Experts of a small language model.
Size: vocabulary 16384, 57.9M parameters.
Experts: 128 experts in each of 11 layers, 32 SwiGLU neurons an expert, 4 picks a token, a softmax router, a shared expert of 64 neurons.
Training: a variant of Muon for the experts, 8644 steps.
Below are experts of layer 7 (counted from 0) of a mixture-of-experts language model. Rows are named router (the router's row for the expert), gate (a neuron's input weights, with its number), up (a neuron's input weights, with its number), down (a neuron's output weights, with its number) and show model dimensions 160-319. Each number is 200 + 30 x the weight over its row's rms, rounded and kept within 0 to 999.
After each expert's rows: "gets" lists some tokens that make up at least twice as much of what it gets as of all text. This comes from a sample of Wikipedia text that the model never trained on. Tokens count by the router's weight.

# expert 117
router,175,207,189,164,195,236,188,169,211,212,200,159,189,163,186,232,169,163,195,185,163,237,175,217,233,277,180,250,283,217,203,181,205,252,182,182,188,250,278,240,200,235,190,190,237,192,196,207,194,219,164,194,182,197,151,180,189,231,231,164,175,173,217,216,235,210,204,177,213,244,231,166,204,218,213,237,221,194,192,208,218,190,231,205,198,221,129,216,215,226,151,168,175,177,193,171,226,223,196,197,174,213,213,156,183,179,147,228,201,162,179,188,169,210,165,228,216,84,212,197,156,208,180,197,149,207,162,167,213,248,174,176,251,211,251,161,258,159,178,193,210,132,234,164,224,222,204,204,203,239,173,197,259,181,186,191,184,232,231,129
gate0,175,212,234,216,215,172,201,218,253,225,214,215,228,227,207,188,193,227,215,200,157,237,249,198,181,116,217,182,213,212,225,201,105,220,210,229,167,144,146,233,282,186,250,232,193,184,185,206,220,236,176,162,179,181,207,221,260,192,184,235,208,193,158,198,207,258,214,207,196,198,213,205,175,184,200,208,242,202,225,204,225,239,172,162,212,246,157,220,224,219,203,174,165,176,243,233,158,183,169,223,267,216,243,177,231,228,193,142,216,187,214,175,239,154,223,209,175,209,243,214,198,295,226,242,200,143,156,172,210,170,219,222,208,283,185,196,169,195,198,159,174,203,228,192,149,248,173,186,187,245,182,237,202,209,226,181,182,180,175,200
up0,183,180,246,255,185,221,235,194,166,191,193,143,231,208,211,206,177,233,208,237,194,165,240,188,235,209,232,210,163,251,194,183,186,167,152,185,160,149,238,175,182,173,190,231,261,219,195,176,148,204,190,212,238,165,218,217,201,239,211,218,171,206,177,220,199,166,154,198,175,139,202,218,197,201,184,214,205,163,199,198,145,190,224,224,206,178,194,180,189,118,173,248,252,200,215,188,195,229,206,227,207,201,159,159,221,165,219,162,207,177,183,205,230,196,182,200,154,202,209,185,225,136,230,191,185,141,225,215,178,230,215,188,192,230,169,188,183,177,195,199,226,206,207,182,175,183,230,240,190,149,203,172,226,186,216,216,227,238,226,237
down0,186,186,250,201,166,241,225,179,211,208,220,228,194,166,221,232,198,214,190,253,194,177,216,255,203,212,200,202,181,154,139,232,214,200,235,188,190,222,187,180,204,205,210,208,171,212,214,174,178,138,147,174,250,180,201,210,147,196,208,209,134,208,227,235,242,232,202,208,244,177,225,158,215,186,214,190,178,202,194,229,193,217,184,201,197,178,215,174,205,230,245,222,199,204,164,183,203,217,195,186,194,159,173,201,198,193,231,184,229,238,218,253,230,197,180,200,177,218,191,186,240,208,210,142,232,189,181,167,169,205,165,180,146,173,194,187,182,189,217,213,151,172,209,220,170,205,190,184,183,192,189,196,190,227,223,186,179,263,239,204
gets: ")", "\n\n", " |\n\n", " |\n", ";", "\""

# expert 0
router,145,203,162,195,184,195,189,200,225,239,241,165,237,182,238,225,185,202,197,223,178,248,214,274,182,237,212,217,212,208,187,169,186,217,140,202,217,170,242,217,225,197,197,205,187,228,229,217,229,226,185,156,210,174,191,144,165,229,231,139,162,172,241,244,231,177,156,267,229,199,196,180,223,181,158,196,213,218,197,243,202,245,200,219,205,185,155,178,206,230,213,170,178,191,175,142,194,236,151,208,219,216,200,206,213,179,145,236,279,203,210,235,212,176,142,250,245,150,248,200,176,223,159,195,171,168,193,207,213,189,168,242,221,196,219,198,198,169,207,219,186,169,242,251,191,200,175,222,224,173,156,171,218,228,145,201,220,199,234,178
gate0,174,196,204,164,201,238,225,192,179,145,201,203,224,164,223,272,202,196,211,185,180,242,189,193,204,247,207,207,175,291,195,179,139,195,237,161,213,218,211,221,168,237,182,160,196,171,218,233,184,192,181,200,181,225,191,213,173,184,159,157,171,226,172,143,203,202,219,258,224,204,211,184,267,189,201,187,245,137,178,211,232,202,157,214,198,257,194,188,232,201,242,246,158,210,248,198,220,246,124,216,198,194,227,152,239,205,210,221,210,262,207,203,198,195,202,222,191,205,200,192,236,240,175,180,193,176,180,236,255,147,226,214,266,164,222,211,194,197,254,228,260,170,210,255,227,191,217,205,229,269,205,156,206,192,182,254,233,192,231,192
up0,242,187,184,213,175,238,206,236,186,180,197,165,171,147,201,210,204,235,178,155,199,193,197,141,187,163,165,216,205,199,166,231,208,263,178,212,168,212,171,235,185,217,194,216,182,222,251,159,210,186,173,175,271,213,197,149,245,198,142,182,196,157,208,240,224,205,186,207,184,204,239,256,149,164,149,218,210,213,164,201,219,182,149,190,178,192,213,185,204,230,193,197,193,242,217,244,168,231,188,227,186,234,130,186,232,254,204,181,151,263,220,214,220,213,224,268,222,205,222,175,180,226,241,249,234,245,175,183,209,242,202,230,209,190,165,229,223,246,225,178,232,162,195,209,241,231,252,197,242,165,176,218,210,244,228,200,187,153,206,201
down0,168,262,210,194,226,188,171,193,182,174,137,190,202,189,233,182,189,167,234,172,191,164,170,189,218,262,182,191,224,187,225,210,183,191,191,201,204,224,227,156,157,196,183,199,227,245,184,242,169,178,228,249,188,212,166,164,90,269,248,203,222,218,189,171,201,196,188,163,200,196,216,167,148,222,173,208,137,213,179,170,199,172,186,221,247,298,169,237,260,230,181,184,206,180,172,225,224,199,228,248,173,210,147,191,173,194,178,195,198,260,145,188,183,209,180,217,182,190,189,244,250,216,220,225,220,183,231,126,200,192,176,183,186,209,181,178,176,184,189,153,250,205,196,228,207,181,202,237,242,196,149,213,145,213,219,226,214,205,181,210
gets: " =\n\n", " $", " US", "==\n", " USA", "===\n"

# expert 83
router,186,197,199,201,206,213,219,177,222,219,208,212,198,194,208,242,178,183,197,210,190,230,210,265,182,235,192,216,210,203,217,184,202,236,211,161,190,185,219,147,287,201,262,157,173,207,228,244,226,224,186,157,207,161,168,230,177,194,223,196,180,119,239,224,256,263,177,205,196,246,234,168,195,200,167,217,172,211,221,214,235,143,165,209,207,158,185,201,208,211,200,204,181,138,197,192,189,212,196,211,198,185,221,159,196,154,195,240,210,169,203,190,194,201,229,238,234,191,262,244,179,197,163,167,187,217,200,183,187,221,164,233,197,226,247,174,167,186,223,187,182,141,215,190,207,225,147,175,141,226,168,180,159,209,175,288,187,190,212,146
gate0,172,182,188,167,208,249,187,198,198,201,233,129,198,177,187,247,218,218,192,214,193,189,217,191,239,235,257,179,193,213,197,177,188,169,198,211,184,190,163,197,195,200,241,218,209,195,224,244,183,202,172,244,178,210,227,243,161,221,173,219,232,218,157,194,244,199,175,152,242,179,258,215,124,197,236,217,132,203,173,209,218,201,191,199,260,216,175,167,155,262,212,174,206,202,186,188,213,186,214,142,152,148,182,241,187,249,277,237,195,192,160,252,170,263,241,168,169,211,120,192,238,168,201,187,220,170,164,175,214,178,144,161,163,197,240,162,171,185,179,243,170,155,195,246,159,131,217,206,234,152,226,192,188,190,220,221,219,224,256,192
up0,217,209,201,183,236,225,221,186,140,196,192,201,246,212,197,215,220,260,184,196,225,203,175,196,178,155,201,200,203,215,145,200,179,221,214,237,201,232,199,219,205,193,212,168,225,203,218,250,200,171,201,179,226,172,231,187,220,162,173,194,173,214,182,182,192,228,180,186,253,167,177,196,178,185,235,137,248,146,199,168,240,216,153,220,198,226,168,261,209,204,183,230,242,156,192,203,176,201,234,177,192,152,170,209,175,199,193,156,246,222,221,196,185,202,195,268,238,229,228,227,214,191,177,184,176,189,177,256,238,154,214,174,267,183,223,289,205,185,139,199,217,232,223,139,200,185,198,184,149,196,222,148,167,163,172,195,266,184,227,208
down0,212,216,194,193,180,237,214,232,215,157,214,195,196,210,229,208,231,193,181,152,163,258,149,231,166,245,152,144,222,189,158,215,213,226,269,220,183,221,183,224,200,156,214,207,177,215,177,244,198,247,174,225,230,221,239,209,257,204,208,184,192,211,202,228,161,172,224,241,147,211,203,190,181,192,217,212,122,199,155,167,197,198,207,214,267,197,134,224,221,193,207,195,203,192,237,225,185,193,178,219,223,185,218,225,156,223,194,203,182,215,219,151,218,215,245,142,250,266,214,148,210,205,211,201,216,198,181,214,213,146,173,191,226,259,221,225,190,244,176,248,170,188,224,150,191,235,197,173,181,192,213,221,240,152,157,194,171,123,226,212
gets: ".\n\n", ".", "==\n", " He", " he", " ==\n"

# expert 41
router,165,202,192,125,244,174,162,234,235,227,253,167,213,209,216,213,183,225,225,184,180,226,187,208,233,220,172,278,242,205,181,172,199,213,153,129,216,174,261,202,245,198,236,203,206,203,212,201,229,192,193,157,174,177,165,212,167,261,199,137,137,193,203,209,229,202,182,210,141,229,212,192,199,167,185,198,242,157,182,207,224,209,154,226,239,144,129,173,216,225,207,202,203,179,201,162,248,204,153,168,185,241,217,184,204,171,166,226,186,211,176,220,191,191,162,218,227,198,189,212,197,206,185,222,126,199,187,165,235,247,128,189,200,228,199,184,191,213,203,203,169,195,164,194,119,181,191,150,195,222,196,209,215,213,165,222,195,236,194,179
gate0,234,180,161,195,242,199,242,194,186,195,208,191,199,223,184,179,237,222,268,214,191,195,281,222,185,191,215,151,209,195,216,183,210,210,148,109,165,145,200,173,219,262,196,208,205,240,228,244,176,216,243,169,220,195,220,228,188,201,196,200,170,179,167,193,194,232,230,267,173,159,196,217,177,180,219,194,175,191,198,174,239,240,202,219,161,217,249,198,133,158,179,238,212,244,157,194,200,216,171,190,152,222,187,177,222,152,167,195,177,190,205,139,208,179,188,156,226,247,213,210,207,183,221,179,211,132,190,230,158,218,249,206,215,163,187,163,190,184,197,164,196,177,164,162,207,203,181,175,214,164,199,138,204,117,190,201,204,158,220,145
up0,188,217,219,229,133,204,197,213,236,192,157,109,176,153,198,153,196,186,189,175,232,178,237,159,160,227,175,160,225,244,175,195,206,165,207,174,138,211,199,212,235,218,161,191,185,189,162,179,189,195,122,235,245,224,201,199,204,203,185,254,252,252,171,206,201,165,198,212,217,200,208,224,248,200,210,179,138,195,231,211,196,174,196,195,219,177,279,252,181,201,189,230,286,212,162,224,189,171,175,150,218,149,199,183,227,249,226,171,184,169,234,222,198,170,171,202,213,223,135,218,182,200,213,185,189,208,215,190,222,174,237,140,243,209,270,234,215,148,190,212,173,194,227,162,234,156,176,158,194,156,239,149,209,217,251,204,203,214,213,194
down0,161,202,194,204,230,148,224,216,160,235,176,217,177,144,229,191,223,173,220,266,225,222,157,226,209,83,195,218,200,254,203,220,201,215,180,225,226,143,226,199,192,208,231,183,241,207,225,235,182,186,236,202,208,191,253,222,226,209,191,200,169,152,169,194,202,200,211,194,198,237,196,188,190,201,209,178,166,251,231,169,218,207,200,188,240,157,184,224,135,188,234,158,221,213,225,176,237,167,179,212,125,234,205,207,176,182,218,193,160,280,141,239,191,232,137,162,211,198,205,186,186,196,188,217,142,158,227,228,199,175,187,197,133,183,214,160,217,138,217,225,164,252,178,150,184,204,187,218,186,195,149,162,235,206,224,147,220,186,260,213
gets: " \"", "-", ":", " (", " '", " |\n"

# expert 121
router,194,189,190,137,222,197,231,160,219,207,194,147,233,184,237,209,148,176,249,170,128,194,217,201,211,227,169,227,235,212,182,196,172,179,112,156,207,185,235,202,181,216,199,149,178,204,181,224,207,197,203,195,215,184,187,187,154,249,218,204,193,174,209,195,218,196,158,202,204,209,188,205,148,180,182,205,202,225,192,194,225,175,233,150,211,171,166,181,213,195,164,184,234,224,176,188,189,241,208,200,233,202,183,192,214,156,175,262,190,169,210,189,213,155,116,192,212,144,226,256,160,191,214,206,195,219,207,182,176,222,239,181,219,206,200,179,181,181,110,223,236,204,252,193,181,187,213,172,190,204,187,255,284,168,182,248,145,232,277,194
gate0,189,258,209,241,245,239,212,215,185,253,217,188,233,220,213,234,215,173,221,196,222,222,230,209,182,257,239,149,211,216,184,157,225,152,222,239,149,202,209,173,198,247,150,179,185,196,132,205,228,212,202,171,188,189,207,229,187,211,167,124,160,179,192,210,215,185,176,141,247,222,171,239,203,201,184,205,236,169,203,205,208,217,211,197,185,192,214,162,182,214,158,212,195,152,254,176,225,222,229,131,175,184,173,248,210,203,149,211,249,190,188,192,160,134,194,176,170,158,222,175,206,238,209,225,219,189,210,159,153,154,265,204,179,216,177,182,192,235,195,211,265,180,197,195,172,262,208,181,151,186,182,208,231,134,207,178,209,208,224,190
up0,142,207,182,213,193,221,191,160,187,217,195,173,147,191,198,196,213,283,232,230,252,219,176,186,196,223,179,185,218,115,167,260,173,165,131,207,213,169,205,229,194,238,176,188,203,203,233,214,210,154,225,193,179,231,209,227,229,180,223,261,213,168,230,165,212,232,174,197,198,166,187,165,179,227,180,210,246,141,210,230,190,195,221,147,237,162,195,178,251,204,260,290,184,173,195,175,242,194,192,161,242,212,206,214,217,161,210,188,141,182,199,177,168,206,132,181,162,169,180,234,132,193,221,179,219,216,220,199,219,157,182,253,151,251,191,161,204,158,172,191,184,231,199,235,189,221,153,220,152,196,248,187,200,205,221,230,262,221,210,203
down0,181,185,225,232,191,199,196,238,205,156,210,220,201,253,250,202,180,212,173,202,238,190,182,230,159,229,225,235,175,220,149,194,178,188,194,217,206,172,214,165,205,197,182,225,164,187,178,206,263,221,215,199,223,220,182,228,198,176,168,183,166,224,230,178,214,228,188,206,225,191,200,171,173,168,199,148,224,199,211,190,190,157,251,248,196,228,167,206,178,143,227,194,232,179,250,212,232,213,214,206,151,258,204,261,243,169,206,192,185,210,153,162,179,181,200,203,246,171,205,268,205,168,194,183,188,186,183,220,157,216,173,223,179,199,226,229,177,170,212,211,243,124,248,156,202,211,222,180,175,205,184,205,185,160,175,223,165,151,226,174
gets: "\n", ")\n", "-", ".\n", " |\n", "\n\n"